From a checkpoint of a small mixture-of-experts model trained on Wikipedia.
Experts: 8 experts in each of 12 layers, 160 GELU neurons an expert, 1 pick a token, a softmax router.
Training: a variant of SOAP for the experts, 392M tokens, 11969 steps.
Below are experts of layer 3 (counted from 0) of a mixture-of-experts language model. Rows are named up (a neuron's input weights, with its number) and show model dimensions 0-63. Each number is 500 + 25 x the weight over its row's rms, rounded and kept within 0 to 999. Numbers have three digits each.
Before each expert's rows: "gets" lists some tokens that make up at least twice as much of what it gets as of all text. This comes from a sample of Wikipedia text that the model never trained on. Tokens count by the router's weight.

# expert 0
gets: " |", " and", ",", " to", ";", ":"
up0:512480503559509533549446538476512483517488491448544431492476518518547477497493488510490466502516513478515503511495528544460522500525509548529500511483477543470479512487541537523527486509511527
up1:472506503518439507469479489480495537488476531478536464522553443500532517547496479509525519509492505481493493498484487546484499476452492482488490440513488527523490486561485495518493535485522511
up2:485495524533453521480476492513464521478521512479500516515561476440507510487514479527525530464497472517486486463456470521508468499466514516497462510495483512528473466538453491490529488524503519
up3:490473507524537516463466507457471537465528551505487493492517533538496529447482471492513514498506544513481508566524504500498507551474480526517519502448488465512538488543514507466494499487475497
up4:503464483488516453452461508501499514478495510467514508478540491499529498499489493499460545463496538501410550497511509512451498504533510508488484472500509537479501514518524481479523486479457507
up5:528504518498515464505533477495467518495488525474441478473509481503510523449505482504508486487470550511471515496497492530447500496517519490539464485476509504520491548525509524508521508548559476
up6:510476478500492504535495502475505482495495479511532479527529478484515520500485445509527500502527500520503505426504523562498481484499514534560513491484515521517498493538500519464505445519511542
up7:474539503509539497490483485485497499485530507462508505483521494538478561468486527473538495497526489479467529512542570479506540503472532533533488482490499471485497489478452512502472540499512507
up8:516541509483525524460457504493446533517528492473503514536504477525504466446471488489491513543470493439482516480475543523435475503486445486464509473531502494488506492511556475522482526496528505
up9:525510527471478484480502519527519483465507535477488542533511476472528485468518524471507476482527493462488535536497475496495440516554510507497482526523466503453505470507506494483490527482471499
up10:502485506502469486511527503500532529473489475460506518487475502523496478500498508553490502488530510511520514531472451487496455481481498431507476504477472527470502480493471484496496520529491483
up11:523511487511524517465494490496490510528530509508496559499559492447486535502513519480457530491521519486502517505485512557496492501473516503481509494504474479526460466493495515482522518485462511
up12:496442523525520517406487509494493492557469518529481483491503478499514481511503498515481514505495470460443521507502514471509519544522478487486469468519468517499478523536482450534482483524507507
up13:502502482496510463499490488507495502509516502473493501508562518495513534536489540492496507471525516519505474577480491514548507530482514497496477505494480510486461479527450485452502471531530508
up14:477478530491533488465464492479498506470462504508506489498536449502485538502500477527488509491491501538459497510504469534503476510499462449468461460483515496474491448495507503476471508514479468
up15:465513469494445480509537508479494517485483465489502470510513507489495521550515485512531531513536471505502537524504493535509550521542509489539494460500481512480498486544496524548501471489495464
up16:490499515534504515525512513496508500473528500492483522494540521434508515537466478481512506517463459485509504464491547534522520474540523507491493490553506525501510462500511486469502472522532540
up17:463520565541502471494491517480484519504511526536464484420520482516502490485480537474510478516461499545513524533521521493490526459495493525502534481481446517484518512482510491486505496470509491
up18:479472522473523515474535532477501466532501499562483487501525551531515512478447506511517475471465498481501537501489499503448451528508494501482525535520491502448509471500487509488473489509540495
up19:496510518476497469490498539511523485480479451550506498476535494466514492507487512536485533529485516537482489495513512516458503507499481480489478537523514464481506472499475480462533509533520499
up20:508489480529461514495491492503504512475531537487525545500555537469483480503497507465487557513473508527491494510481540532446492437523472540497512514517490521450490520467467520481503470459516492
up21:465498542522491484496523517516479505467482505476556480502510490536508477492512488482540546519474455470517461460518477535479499481507520488521485488479515472587527497517541518464474513542516490
up22:501476478482489563474511499479499509458506530500507523508519533464537444473514497508536500484484509472496523487540511514462506494487517536481479494502509531503508545503494506505536524529510481
up23:522492479526503536504498522475498499462451541539518461504491522462497523528489505494491481507460485492525488455486511501491497478508514500485491458492502495467469503441555553498472481449522516
up24:477477486542487545509492454496453499481523538502481497549543495482456517529512514487494501500483480516548487495482491532491520476466531469474490475479504455513463481509518508484500483494490492
up25:517523513537464475501527495487493505530500503517514484477476471482505503535476504537481533526463526483468484476489525495481534514500519496489497530535491513471512467517562465440491507503459486
up26:501456493501467507491519510548490492512551506512514510456477449523480493497445514517530511488492511499507515534503544523510501506510484517504447487485524510453469503497514498462500448507521451
up27:452482515505527482472494478504497511466459485497514498484500499496446513564536551509520514482507513470486534495522487504518511493458507515488471482482513469476469490500477497494499505512528500
up28:504517495537504451545505459514474507472522516504507541528535486550492534453471472525506509464483528543524467462520520485489476447527479527507505502514476522462488487512528524507492502485506525
up29:474454528486516550457486516457470534491504503504521475514556503509502537502479490487484503492477496476528534512497494511444536520476471473469536515468523496461513487474461524499465528488493510
up30:482519470525481506515499513495513520474471506531506477480523492473499502519493510495481498524525471477455519502515500485501520462522500508510494490508512529529458468536518524493498499464457497
up31:497494527520502480461513455493483477443495501479473490545535467494484500462534474502544526491504510450500522501516488549502444550517514496461490506495502512469494511500525515499470500538490484

# expert 2
gets: "\n", ".", "|", "-", ")", "s."
up68:460459501513497506518534496456500497483510508512518479488531540517478500520529503497504473489496537479514503518502538495514544474501494498524472517508498510489484462481531522483462522470530562
up69:543498518531519488467465532486507461470485531503510513456495548510475485504525507481483492509489472543479499488492517516489530541459499495449449475502501497521491509442497521527470479512588499
up70:491459517513470469480471496488497485484525485485514509476531468525517525498423517494478494507532490528516498492476430513514515473536498515503480508518514462543508484524518491474501490491554523
up71:499490485495520512494519486473502486533525521477491469544528496524587474501506516486484506499547515509545499503501520549470540487502494455488481542499469486504497476526519445514491508520491472
up72:505542522472466511491497492484444494521545529491498512509518506503524447500466562520484521494522484518510526451459521510487462546442468489495491508489493505477504493502501504491494522502524548
up73:497503505494502531488506481525523448496489525462533477469527519530491477466531542489476495492504463439562511510452506477499514510511534530476476550518513469510518496489476463485475522559517510
up74:451547471516510470490456510513519532550484441499497476525473495517504505546514508496511505522481488522501480480530494495506548512508477486499511461531512550489460517468471526491531513476506492
up75:521487497489558443514504505491529526497483492490536454482454544525505515494484496512488496536486514446475518513478476530475502448501460474489498493518532542475523497475485529516526530547483485
up76:484519477457444464491491500501489520505502520473507514522470496470494502514508520486552432472532521487441512524515473534537497502499463516512501499491443494495479482535478477537485493536530523
up77:494504524521494457559489525477504507508529480523486463509466464534577510514455474518497458493483513510505520492512520478506498437516511519554494495491516520436496476507518534502508522512473524
up78:512464501523496515466484522510507533527494481470474559519587482472490492495503524495491530467481511513522523535486471547520477484426479499497490490537458491516494531491480486483451551486500519
up79:512522536509467514488470490462471451491530476513497507511500479494533503498473541500499563478560470527524522509456486522484469510491532493482475491489467519505485516550516512472472537465462498
up80:531514526506500528492523484482522492558454506532469521476527512467547493532463524520481524477479501535489519484510497553517514478504495489489480457536477534514550458547517543454538494505487494
up81:494492530543519462514455530528497514476486518517498466512540488511472516467467472510504514528457480506516489551513470502508495425533483455516528478496512474493475516524493481456527470478489463
up82:527516537492505500502514536536494507539505488504480547459496493451521506497502478479495501530433523513519484533483519490485525491509481498524538484474488526498507496476483499504470501530469489
up83:554541467476502477482488488465494509479556493473499531484518506516508471431511499556466477496509519446478504468478512480506489478494488497484499503474515481529466548487519501495508540518518484
up84:444492492469501537497476478502511524492504506478498515507511496504517505500485505503503503541527501428482474477477509530507472515516452528511451506498506529525478460531489503506483528546506551
up85:522488496527515512485487511514499498528508520452495524506495530518512500502471539511510537501516519519487471479461546494516542520519486516484466484512555509510525499511487472473537514465544486
up86:464491498458495536495526515507550496497550534484479467485501456513559555477484493466519500506501501510561513524511506519494523462547477492531475489505478500492498494499568522520528520503520501
up87:490481484519456490530496470535511549534453469493544519540484451491486501563538553499455531476522497496512520531503512466460495488497461464495469455519505480482498493515525521538524517482508474
up88:528500535544488513489509537477537500500515474489487524480486492496500480509474478469459509518506484559515522521552486467531462526437485514472520522495519553469495498502500472511494472502480485
up89:528485536504495441466512521530476553494471508470512570519506511522497480509488476499503485455510518499486464513517474500473486505425508535530509510533504537519497484495519574530489467486525489
up90:487538476508476504528477529498484482508457497523535460495531507450483484531520505465503517525452516465473465501488503516503525485495488557514463472497487480450510517520494533527509465498556523
up91:495494513487501502481530454491536476501528514456482485498524514504504529486454546548509492503501479478505503508496479501512512500550496539523464561484506502504497528490492469482512520516513508
up92:491544532491474502530514472500505525487496463487477467491534462510560509452509516484555508513514516478503519487491521539535502488551493490524492447554466500504503493486552545484517528492482495
up93:481480524532537529493488484515543513526469475508448511544457522515509476486522520499494472472506479525501519490507514521470557488536521489488523468478483496469549494496501504503493503448495472
up94:506520492504500518522495506527540511519541517496477505539519455474546499538492485458497482480465465510543504489508489518499503483523474512541496467511518473470481573482463475503523552511513526
up95:494499466507504480482462448454466490440501542510493505479536506487486481502502522563538528505493514520492500524516517541468543530502490536454507456480542500522476531551507506496478504481485476
up96:459513510474460489475563479532510495492514513486476483478526527500490473497526551483481496504529497483515479510487487485508517489492491542472482510520510504545552490522506467486500495531512545
up97:489488559510478517529488497557493494490440501516507521520542507451468496524482506518477491526481520474495496527520427483510493472471495485507484492517511481515515499522499505507490532477479514
up98:478572525456549513518507504484460475489512538505492476489540556484539436503485512531515478521523460480490501523451506541503515457537487498483508479511508479485419513499525490472541491498526490
up99:500464511529493503480486503530518489457481468492452505501537489479520486525510513493434520493497455548524480503493570480476495511488543508507532476500518525490473472519515507457511502473497521

# expert 5
gets: " the", " of", " in", "ic", "'s", "al"
up16:549506528484495501488483538508517512492491483507512472481511527489495483503483534477521539516524520490519485501494520511542490515524510536556443482502483501482456500568480507489523489499527475
up17:499485540523496531452527508502526467460516485514487486473481501513495496524500468496474528515507527504501434461515463510493509510535502512487516553525482538472555480496520496517531503493524431
up18:515517507476440509530501526499483576523506483510512526534497490504464497496522503513494507458513487461494516535527501530466494482511509504532529488526485537455531484492453540505488488541500482
up19:495493534492508532500507503537477545480541498482444517492486528497528515493490492480504507474495496506492470493423487501500479494464493498511497489537551512467516474565469485477531513499550526
up20:468513488521499510515519477446528471473548512527527481515512473480522494489509535485497517494474453487503464489545506472522503543500494536482488530477509497504498454491544488491482500497503452
up21:492495517497487474475491528538514551520507486538489506486451473536517546474512513485488512523513521473500519495516487518543454479518498480535480484494500482520456455519520483503511504514538450
up22:471537504481464526531535513503468512496518502512540517505490531512495506521499482544523480531484491488491462517456482485501500468477513482523463521500493503493502473513518449477478523488503523
up23:493464549558511519498481481498489512522481468503508552480468551466469498505486487473474510517467525511491515514502537539512473523496551514535506497496519520490553457525549487518512488519487503
up24:493492523519475512493493509484506519461562477507533448499489462508492531465506495498509485476472490488489502506526497521490485467513502537506471436557511460462470547479523502442494507495514484
up25:510522494512531466533465500514532539486482508494466492519526497485472564500522509503509488520488496566502486485508518484462507496507482501494483533514528555456497477492511510496474455481489445
up26:502482509473471479516495490504514467450521475523490506501489564507481483529498514513457504495484536496503514562505480513494472456501518526484459482491504496499524482496511473477454541518493494
up27:499517513516463496475478495454509477520525477474534432528494542470439496492543513459487517476516512478536494500472510547506522474463467491489486506566478510496505506487502507512482519483537541
up28:524520497492497479502475521437506494481498479467513498466517516498534444487496519501449517542501484502459526533537508509486497503483506487486500511535517562447517507530507476518495552515491484
up29:465522514479472526497507497480522515502510492496500533487449524501501513477515517497512479540524439519478503528481495499504483470473479539462510468509512497471511537483506500493453482542518509
up30:475483531509524510507457497483495507486577485536502537495519483491485498479504533471430521502513483506455484491505505492484470495501428502498499463507512470518505506494523512514524466517519488
up31:497466499487496491520522505529473511493518505526491501491546509490464474447495514524524511507485487524527441515475465471480536468447493459531468498465539511492496511548536485435482485478492517
up32:452488507505538512504480454480508499515548488500512518500493502471507487519497504472477515514485495523520474443484492500512487465456477515534503526478519557530511466496519505466502493569581487
up33:491485541514483507471520485464522509503480463493490503464479489500503439502512469518454500512527490523517468488503522454459495453488466492536497486503493506451480544528487512489500501514512445
up34:496559496508523517458494522498497493487486458525517492467494534480514479452505529488503467534533484492456507536519492500494477435493488533511485491516533489449482518499531517457479532534506492
up35:462536511496526482528534443503519495475485461510509532514472525490469522464515537510497524493490492449520542509498547470549499474459445488521490523479557512493479473502482501419491529501497526
up36:432485494546481496531518473550448481490519509504498510512468495497445499507497496498498526521489481506456473495542527495466504495474507522545500518542501523467451528538510506480531516537526508
up37:516500507544503520523518458527466551480505513469486487512493485512496525529492469514540545453499480451521506492462458488521498481493442526550489506471529504506464520487496499440506511540508501
up38:526449478484484505483475486524501534473491470493464541496526511508477484510511527480443544495480483495517520514499470469494472505478519485495450505541432487482465490520512530511492521507518499
up39:488504481511484506491530497501505505453479537509498494487509501531500502510531514488500525439502518482475494498517514504485487464465488509514495519487513480486514528519483523462493492481563529
up40:493522506490442509504470463473527502446500525479528517542533504499470505526543501503512532511540497524476497505475489489520505534470483485526485507514460478517475424537503502488459523463468518
up41:519512549503511513473500520486502497513452533493510444498524505483460515494486542484511502526469483512539450496503519500483534459479478522514517485522467541466480530471476504512496485531495522
up42:493462521517520536496487518500529483525491522518489467536486485491498505522488503476541501503483513517507509476535498454503476477519503532498435531498491487481496537498508469482477495505536502
up43:476489486465499500472494520535492517522526471524524511524496562501486488516485467493504485514505489501458491505512463495539498466487496509538458513564544499421470464487480463513502503504494503
up44:483483502494486562464495535490533547469498490502519513463502479494526519495489517494454489470486528541504500467492532500517535497477507480524493462522500473505485467536541521489520475483513520
up45:499536559486520546461493504547496504464515523476521521491494512470501534503518499482562573482486495517508489525511456498529519514476514475495511508496485509482463518524484517476536449473538494
up46:473516489462458453477497477525504512520500506535514558496536554463484504491477512521443535476517499517452492507508497508505483441496493486518495484498503516523513524479531507471511489478505544
up47:464465519519527489464502520505468518530480447521476513488495512483547493480524502487543512494488468465470551507484493527502462537471508505500452501514423494497522467514507459463489480493526490

# expert 4
gets: " was", " is", " he", " were", " that", " it"
up16:495563511503532480503468476468508520482475494468506489536498539472475510502509513499480527538534502487446468491492508526529505489490501538500487515517528507523481521477528549524486543491542471
up17:517505540481542527488476495482466520489512480496489511457473513496441475526457510522494504502504504497532544492515542502497494482492501479477465502544503450490538469510503479492528504505518503
up18:471506516536503448507502526528504487517509514493527503478494463530507513476481523495503491545494470495494517531458502508530503537518497510505465469526513473522508466519512504456492489472520530
up19:436451522492515509505553557547465463526502460514466478463486505496509483512495444513519534539467513485476517492494487513495479461522513528513519493475516494503525474490500503464516484505549514
up20:499541499508566521514500523518500532467500514501524501557514496471459507504474501507479485482536534487493497501531538491492494500523525502506563523509521533485504468485430505519505522508521488
up21:522508482495482518498528495489475509515543486505501461497518435493505481486503509507496556462438511483524530516503538553469447495517484483555485475498471519496509514547526501503503510484473499
up22:541511503500496525463544484517507521494496463460502474482506476484500496492484506472497488491534496466512528469496507518481461483543546517494485501490503497500496504494518493508507500510467510
up23:485526484504518479507503499487513535526476495506523509516481470491509457515557513537495537475525511518511528476502482452533531456478515510492502458476493497522452498534517526479486524496486489
up24:475512531483527510496489494484523542470459517512475500549463510533476573467507470518487472487459463509509498511499491548492511493541517467473503480507514504492522517445510505488505514421471481
up25:483465486500462474487511533511474514534490487504493510494504480505547496467516509476540501479498519473478507492513518501487505526469495475497446464474475508488463495543469470495500476524514517
up26:500491513524508494452423469515515494511487551470551518509479523497487488500460476466470451529500513524474486450508498495485518478495492473494481494525504559518495487513516502523546494537519488
up27:496533464538523525534486497497486500484484538545517502534507507512484495476477517501462522470518525512499475521550527499497528476465446487499498471471505537451487489487477530487499510493523501
up28:486513521540507492467492523503551516540463436474485469483523490488483483505487478434523501515472516547500543518521485504491471480487492526474469473481491478480502526530445482467487456481532515
up29:480522462475534522486517481493530519513488487470492491524515486482544515468511490495508512527515514494504524458467460466502475498532534507507532515493511525469474509499468520482442519454491497
up30:444501501487514472451480497501531486505530519518520513518479524495483488476466499455490536519500480473490514544511511495491485469514511485496509443503500506520493524509462524489468561546488508
up31:468536511519556521478519459488492489497464500460460500533480513481519500561467488520528466559518529528479508490547527501474520471532499510499495480493461541445489472477527515513492486503542521
up32:480503502492542502456491516496513526507519528491490490483535483459491545490517488507492535488538485469475532523510479500508478498521506510474459486520499463537522516492520487439447484524493537
up33:525497524528501528525529537501505535492478460498470495460530499467514512516520510460465497487466551547490508532497544521515465550526525532488496513498467477470489503518455503474465445509528502
up34:517468485489489486460475488489506509510529497495477517524532507478529478512511490527508534477554520502513512508500509496476526453491474532495485509497513521505548476519519516476471495511505532
up35:519476502437530518487535538479552511496533492487466485493455517484481519452512489492533523523511473498478515523521470526515485478530514471513512482552529492489482481498477483446515551517498498
up36:490522478505488480539524506518482518503502477499490467509468514477567538467455512481452473494524534485522506502466527517479495509477484490493528480519484507504445457463496502498489565497493475
up37:441509529493470468512444477497530522506519512473483506478498489511520510505498524492533540491513532454513523528495514541482501486488530509511431503520510503502483487526518526479523491549500502
up38:498494474532476506480553464468507522494495505516503506489513447503495545525505478523463512481492511510523543527442470518540479544519490472533528487504452503491463489492532500500491482463541504
up39:489486509588534496494505519532509510489538470493519456482521538480482508516523467468523534495490509504494512453506483499478478474520530488456496507496544511471509481515522506473481501469539480
up40:484503437512526513510493499440517524493478498500512499515486475456526520494548466519471518512516476476500489491542504491510574501500496507520477512492534522500493497449545517505468529518527493
up41:475522532533487488512480484522485531482523536518536485486498480490511491492527503481494499478486501494472469535506472489504581514487505496495509508558449515533522471507516498528474474499482483
up42:509489458509466473547543454516503514478499481500455537507489526514506490495522495519512517523517498477474529537501520490508502556500489534509519525483516550486460486475445522472514521498489462
up43:531504483479475510509474506492480499492485499480484549541500564483497469524521502488507559535537485519488491489512479486473506473493532513518487519515558497518491485513477525490503527532504471
up44:458527521496557537528534472492523479510515475451500487476510492458491513505479494459498559502483487458549508463504507493511508455507517523531508508494507501513521499481486517460492460506567523
up45:500533520508529521536497516486465466507509478499485513507475514531520489459513480486493464529483508487488490505500474530502502479542479524463473536481527533503522494483506467480448490509497487
up46:475501527542481479479517495537491499525480512466505492462498507538535447488502522467493536471506533509520485461473498515553503514509517531461524490527514498528495497521492476470504495511544463
up47:513509530533516496456497498492513478470459530492527493483518484545481513506482461483489495539458518496502496478511495484499474475466531517526461509510492509456532460514493512506523471534481518

# expert 3
gets: "s", " the", "a", "in", "en", "y"
up16:511518472470485481485498451497455535458549478482481499504496489512491488450513542493480550471512489543494521530504504505487500511540496548492490519511454522492512517513506464480469523518487494
up17:516538543467447523501495514477491501558510473543507558487481479508494471507528515460530495480538460518493484501497503525474451547526486458522485513497520525478498470512525480522454494496521503
up18:527479462475498494490513473476525527519472506476505503541493500536500511448496479505484523503460510526509516500436539488485487482502466496546488518519561480458477476484507496486482512496526516
up19:494504444478515503494526495512486482471486458430483454488485526488485530510512489500496530520491465508481502489509498478425479497542478478493483476541497565493512532464507535501499494475562515
up20:459480516491532500518515462482460496504472493562432467461477507563507471464494514516498520545509470480485478502440482512486495529490451499493505517477495495506490477491504487453494476552502481
up21:484521533511458444525538480503515490495470483441468478481497480502492467477515461541504520470500517528474536501525485485524511508504486504453483480518450544478494500474502547496469475477511487
up22:506505507497563484503486443492492461511487539530512541523496477475505505513491480501523499526481491486550550523490485525492456542484545489513484479503457492474499490519528526443458448515501497
up23:445558485506512493499475499493485487478536523521522467508507547487515487522452525494510512508529470507507488494500494478503514527541513517507483453517483557512460504502497513504464493478489471
up24:534512502481520485501513509507478499520540475479508499525518550491554451492489517499474508488546492448457533479436498471540493485489489505489477481519509474482498536505496491470507495516522508
up25:494485507499502467521529471502481492487509494469512460491472489527489529521489474514516457520488568478528483496531472456542515522496492565475467501474550546500491518504495470495489522489535530
up26:484487522464506470522528484517507526510503477505491512486526465491504518482509449506490550506548503503470528538433522509501524511502519528543497464482471506528463470516492529460472512499486483
up27:521471522496482470549506493447479476525526516511518507478499529496470509508498415482449518462481493511491518490540525478516507493471470515518486469490489537469480510475469514492482510528493480
up28:488533547510493450465488510532472524490447504509528518508490524488454500494531518539506516477521478443506493525488489481495463537525553485500498472486471549493541501480530516507504522494523535
up29:469508488488489490485514455520494559523504522478495479463471487540482505500505496464482512518520488493538475497479496496498494524534457478491510497499521545496468490481519513490469512508570474
up30:456475537460544488462516466549514520502501454517496484520488548527459472467486511531471527468500515501507479516484481512553488511491502471513479480502491481463524519500520497461463497495537495
up31:520476478469487487520485495521546524534508505498494484468471485477453512468563489484499495454529559512471471535480511522507515519501448487550466466472542553482522520491458488478477549486482516
up32:470507455485521515487512469434465495494495494470515522500516474511516516499510509476492489494500468507494480492438478493506538534493475489500506485535459476496478455523535500473537458520555562
up33:459479520515490499453470483472490470529508502488481476497499503480539451510508537502515509498531524545530516494504507473531527525519479512507486517516465518539477473551532524445510527422530480
up34:456557491504540494505475518498549470472497497526548534527465498492456512470527529498525556509519483524513492469465488501527535519480508492527538508529441481506522473499494469473466485491500529
up35:510508496479516494467504494516529491494473478484426556490517493496503519496489459516455495504551456518500481512499481484497508486520490464519519481475532491479487488529488489526452459520507484
up36:500465507500518470470488511542463479535505464514488482540517519495492520521490495530516523504526469518479523518472499511477451514467477546491501508513490477453484497512508493482486493477533512
up37:487489516467505554540514539484499498496511528533481530523481502468462524498468482526515480479475505560508537508497493546480540489494456492502500516522481529486499495567518514476502517494493491
up38:515492537548523512450495508466515495466484508504512492496537481479531505510519487526481550543490494496535471489503521545533465463519498518496515480461509463468521513505528475527510474497526518
up39:495511579464528495491478491526499512504451529539457508478489512513483493473502552508502493511502495516483477525504536514487495513552508519460495449481483488461491519470520535462511537472505498
up40:476493531497515515489483504459526486497450503497508449506531537469528543513539466459505536502499490509529467463484488494505459464470530514522476508488515500514499459489486550496469523499506509
up41:481467476499522492505525465494512487477488526521522478464557452484472467496550506498436505478557544510503520489470537490503481510505485546493504475524491524548499439529479532502517503507479496
up42:493495479504494474547546486516485492485496550515496497467537490499530487481511587491493474514508544524456529465506487451497509486476467502517508514498486531495496488530499519469470517458515511
up43:473518518478480439482483478469463532525535489518487480467500467509467490478538491521562532501504497497481498503519481505539521464518444530513488479445548506528541483520503521513474500449519515
up44:466510518471480466511509508469473517498542484537472466476542502537501488429544494498497516487520513475509539529447519502469477479510482493507517504526453470519517477510528459502505528519472513
up45:485498537544503465477553533532496522525499510454520487488505477538477519472511545455470489449499481488512534506509477514535494491510550494532524494504484459534524471506500502434502502490503465
up46:485494514486510514523495480527525489541516527514487503501490501508502541480481496519478504513503489453507512507503489481504472470506502465503455510520498491494474511497515448478519517471516527
up47:468515477484487520508536490562507536472520511525517500503507499569484501508530535498511513470507500485434524570493512478481504511513449502520472509483491498465498495504481552496462551495508475

# expert 7
gets: " ", " c", " d", " f", " S", " p"
up84:531483517571487507516532494506472480479448494519484537496460513485525452516518526526496510503505497492558514505510470479512508489499514487515533495536499483473457490548522468463495510482498521
up85:497505501517527494478466498533481474529511508526503522490565533543493495462437492501460486513488523464530480497502461468560490518486500486509496481491488540447509510529485520479516505482499512
up86:526492515499530464521505485465497536458478516530520517468506548522505507466449556520505505475521493480461545511450525513505516522509478506497489484467531525497498490494493534546467515482493515
up87:483490528504497456527484424475489500431499532539524550474503525501443492461477526539493508494515483511505503496518477500496478505493503524514458525484513521456489495467500553485533497491505461
up88:523481528493531538478492508464503497548524464527499518501520517493466510504510503477546494474509543490537531506465483501533516455509473558541453531456519511480520465503491531523432522500524544
up89:490499473495547488494475496532505486459479486520507484533447492461498487493538481513538517541522457478514480479510523495510477478504532520502449510513555552490460464509522526519491527489524505
up90:482527509534492492511551502514448508545496516506465505504492479495460480504495467515499501493476495547424529489473468531542491481556505453511556527482477531491518485522522509532490481482482490
up91:513545482455471513497467464488521515509513494496509488539479486495493525483480530478417519504508493511512537499505497525526520527534496531536490472509505485498475515491499516463499503517527481
up92:560528498483512540465468474490461500491523481507479509487515495465511485522502484465478533463517516532488474454506515518489494494521507489519474434543542509499468496554512484508519482504511518
up93:527528523481454514516478487488506563474492527490516509505506470497463533510522491522486527550472509491503540552536495477487509502528505472557529487487501509494510472496486459513519532458487505
up94:497486502484492519520517535499457487527449543524506465464510509457463506509505468486513480486522467468533488469464512510507487464473511488506478479495501506499482512467513536516454505493555544
up95:508520478497501499503438467477510511513462518510456563504487513468493511468507496538493491488493495465523525496509543534518543466523495495518471555513485483507469457471502520469512504482510497
up96:475514493517499546455514505490499530513522490530556545496491517490488492479506539509435474511512486492436510481477511478521516502503519498572502440494517498495461525490478481496511505521478511
up97:479553468514480445487504533513470552505519544475529531518454492457527468516440511507518519494497508518539532440524521517506535485527491484506489487487487527548498504482526495461523502510520488
up98:469521527505508493508450490479480493480462493479499500526498522480506464495465492494488495516490473513532515471517518513496480484512513492501500497463491502456493509501495524481483518522517470
up99:493490526469536466495469458518471500494474500494516503469503497526540496482474523545493496505542469490534542516492456521487513505502505481498503510485574555496526473470515519501476514496480450
up100:480500501532447535489542517524551495485512508447478525502491506482516463520515523456482521501509503501511500482505521519513519498471499504564457563500577482503502524514520472494496548533548438
up101:485510535553510492487486470482489493490483458525518508460466514471501466436533500502468502460529472502543504497523515482481507446493545477506451518521506526523525564539470481511501523524474493
up102:432477504461558490477501472512525522469463505530502505507495489499532459480512515461490491547514513461534515542488502513524509498535491481532481492521523507454491454485514493452514524506486477
up103:524468472500490465512514483475473526473497517522517482487509471473487513473511507558470523447515494490488517496475524513492470508484484554497476475430554495495527512449461528528518516488539493
up104:471486531509499489467525504486483503494464493479498461502480512554533478490506498485441502483544513539530519507499492544499544498487486492475512505512475491484493462516527513542485533463509458
up105:504465531505529480507514526506530519479502469473517474489513476547475506497512477497475501487472470498523539546503527481519474502518547534537483473512477458492502498470528491543482520561508508
up106:488490484521508464477582486518535528438451523473532491483491464524468470461500482506489529501484502515482475529478486543493529488465491521497522464513539513500536511522487515475513499531527454
up107:562522490483489459507501554490478477502475485515512464471515505459466503491502528496507538492487511456509514558497523521489502519491530506509490556509541522464524530515481523511458489485495488
up108:453489488481491515479510484511541489541495502495517500485489498493504499506497529500494476495505514512458527485515512467543472532488541459516492446530492450505491476482520552444519495491484510
up109:486520504548511499500539450507503501479515472499509509549494527512519523502488481496476503512519481446522514522484493502539499462516508514451516503509521514461486504495518502464490511466541535
up110:498488546478464501477531509457476494513554542488515476486523437488516484534510492463478518514512516524531519520516498472487465456503494463500508532485500487493492496506520509512511489501544528
up111:473511511477503505467494460469499492518522488530534481475509524554507528533494497508464526536451483500525549497448511516500488514504464536536473511485502475464491487501475530485479550530512508
up112:497515510518504476505484504564474497475499521494512498501466490451500507477515521513540513474517491509557506488491494510502481463516476541553488456515543532461504513469514507485469497532469513
up113:497509508500504495448493493494514519506496481550523473500544459482461466511476485562468528460471523492486465512537526508487519531498441497496475506462475528484448487511548467521499483524501464
up114:476499535483495494473499485464496505498511482502481504511499468477511511492556499507440513524502516556529521549541488501501542495508507509471495446476511539471485533504519500512502528491499501
up115:529486492522519494513500467456510529438490513520512504521497549533503503495507445493445481472538442504518504511517570481534514520503502494511536503510549495460485524452487479509469477467532462